Experts of a small language model: vocabulary 8192.
Below are experts of layer 6 (counted from 0) of a mixture-of-experts language model. Rows are named router (the router's row for the expert), up (a neuron's input weights, with its number), down (a neuron's output weights, with its number) and show model dimensions 0-127. Each number is 128 + 32 x the weight over its row's rms, rounded and kept within 0 to 255. Numbers have three digits each.
After each expert's rows: a language model's description of what the expert responds to; "raises" lists some tokens whose logits its average output raises strongly, later layers aside. This comes from a sample of Wikipedia text that the model never trained on.

# expert 33
router:182139164187146208103129135141111098123125203154161138119100114164164150064106175136155081129165122140122142143167128134104191069145083120142174086106073073080142098088146137122128159055090114152141064077173131149160165130117121124145109125156134128131179109191137127123140102134191141179162047071123112161136143140121096172130093119118125108088107142121075135106125098124149109095103
up0:109096124152103098076092117090148162151123127106144145104147098102121108101149188134159133129157092120178112161171111189130084083099152118107136141089136100073088140073127121086145139083089131104106137147138122172137167103115195150180052161149148097169182128097131127078185159124152187134101072110137139064197113147150048118122121154069142085170119178127123091163131097104108114147096
down0:095100156195113124096156195151137096098128186118116148098128122193108119143099116143091104099112078129112157140076174143119111129146142099142074079085110172139009127131142188152077080138150079075126161099140163080172115163127150146140109172183117117116133083136093128128153108091142130107128129138084137172118142148143110103207076093103075142079119061131125160121132149133124146161125
Description: Sentence-ending periods, line breaks and paragraph breaks, especially right after == section headings == and before list items.
raises: "===", "==", "=== ", "== ", "====", "| "

# expert 54
router:125172159155115133085121098150130104216132120154186129144068160165160137126121167074166109189122087172103175139201122161105156133143115095193136084171124128129113142120204069163112129106080141173146076118157099127134136169130100064118129092141150103120146183120177113137112073144145139145111115107095124119114156139184087143174087078127183093090116140140103156083092092115165106128105
up0:190152128071150180231096134117146085106120136148131140121084158106084170071158130126157148123102112123136087179096147112118159161113131080152106103173146100131064131097159094130074159174108118207138121153164132169067112099160110113113133114122116119080169082112141091123099117105188115147108093132132173101117159123118140091127108127106057150106112125112050076160163126059144156118128
down0:122117070106122119114124117134115103142161065109132107103157123153143182105087134141081096157094113096148068109166141148119126193060160097153077146081161139112157143179085171122136094087084114141120089136159114126126160200083165056090200107112061116152071140086117160126140066139165141144114098095111087098142189136119099111153167142104079086112155139168113155104155158150099098113121
Description: "the" and possessives his, its, their right after of, in, for, to, before nouns or ordinals like first, same.
raises: "next ", "first ", "main ", "same ", "last ", "following "

# expert 45
router:155154132180116122173188109176086108149091162120145128169126137141144156132138122132158082132147130116133136136141136175118134103150117118177134092159068102075135077074138075196093183119065163161170099098185128112130191140132063113119130117168144093140119132125142118138083069128161127138129118115081087119116163169153043198157089107055141106095092150113079137089129138083115133081121
up0:102128162157088151157110095135084112120103134141148144133165097110131165110144143099114142097182161147148154201171118092096108095191121120108202135152123140140126152105173158105160162118136058132149118111168081102146168151129092098140111080212129123142164185166111141140123091101168106160063167141120132116118149101080108121075079097121119176132098112051140119108121110215189151160176
down0:152119080120172094088109134095123195130077142205111165091175154144171098121176091131114112134119122161188108086132123120095097133119089118130146115101082110120172133107203145148162148124153083132066146171137089114096139121090098124077110126132121146129121192110126154203139143104153105139141114032144143118125079126177219159132105114132110160143137115198123104154141100127116196156100
Description: Pipe separators and parentheses in wiki tables, plus venue and entry words closing a cell, like Arena, Stadium, Racing.
raises: "). ", ").", "), ", ")"

# expert 61
router:107103148174172162088140123148090121115070163109164185163125127141116151144113158074152123118156110170110156159148102152111127116123104156126196114137086130105172102131133069166096206100065175145128104088136094108169162165140105104126128115162154097095146107128141104160100115133161213135175138135101130130055110162187058200132131111136144091109091155114124153059098115112090096073097
up0:164135108150163155140130152152110127090105175100100151165117140087153138118175114085119099147126158145135105185095137149134111156133188129108182143179094141128134080148078121175060173132062135071104090138124168135170071152125114130122117136120116096147122120163130176109084132127190180076145140171119160095082103148154096248205128107123177135093071168132098117099136123100145144131145
down0:105124091110098121146114112100058135193152086134119093072187174140161130095107125126191159116156172106128095125108142104162117085152089141188121157092147179071136106132126174124147061113151074143157079147068123172149132090175090088101124120072182189135122126078129127135139117167133110097128155089140053123175154152119135112101147132164106118159131131159141197125158177188115110119151
Description: Word-ending suffixes like -ed, -es, -tion, -ers, and common nouns such as year, season, century, album, often before punctuation.
raises: ", ", ". ", ".", "'", "ap", "\n\n"

# expert 13
router:207172141152183169150160089158104123138118156124158141151080128138114150089127153096144098170178134098178134116169143159094136097120109105130144117141112098116122071059128114154100194087061110162155119120147123144132208135116090080163063084155197094115175116126130141149103142146149167161136116137102093153109169160149074192145086092085155109127061138118073128113100151127173126105100
up0:161163100085076111166132164137122109120153175126129119141070154129097124163116113115134114079138123088122107085136106116068132122113110167169092069134177119142134072143156111099070011145128155111137174152150140160076117175137138089097109111084132180132112102171166155087146180166115166128130133145122089130141143138126150164167115157075167071081133131109129186061092107096194087120116
down0:180114140154141200162125083173184099143092119085134117108119111145129181081149180113133161192119104043163169110138123174155133115125120134123109106116177092131136166099081108101190114093148141159139143157157112097131143087147072079124091105083034157126074122182116151076101101210113113147090117126145135168148112125145105095102144133152132169146178091142117136105086151096150089121146
Description: Opening pieces of capitalized personal names and surnames in plot summaries, cast lists and tables, such as Val-dés, Pel-t, Tom-ás, Mir-ko.
raises: "is ", "may ", "must ", "are "

# expert 32
router:128123125126156149156196113116073111174124190129152148139118184183181143101129148104142129118124132099101165136158115124041138107133103143156164083141084104110164111096133132149087152137120137152163111063184158138144183144129060122163128137203149135109119147137121119128076122132114160182137130098046095123076126133183086185144067070082125081135132143054092126087114144110129140087126
up3:118172186158127131169106178158171099150133102095098197172142061161107131119121178168090077150067064136146090110157162115161134147088111132116163100160135123113137054140155131122174157139159129161058160140140172082112183147132182129128146139120087144134077123172144082113101078174119155156154140161103124144164073149105099121121097125109124198111082101165130127145153160104166166087155
down3:161079099118126092087128103128144122123133126118115123115138177111112082175137147095154188208162173122125059138103121167149174071155124150122084182126150098112137144160111122131091118128113123097152062115139129139180095113143048126137084172169128141044148146067149115086096138170159101115099132157120133078101103132077134157151195154086165139159070087165093167095143098101103127089153
Description: Semicolons joining list items, as in navbox lines like Interstate; US; and v; t; e;, plus and, but, or between phrases.
raises: "|", "| ", "|---|---|---|"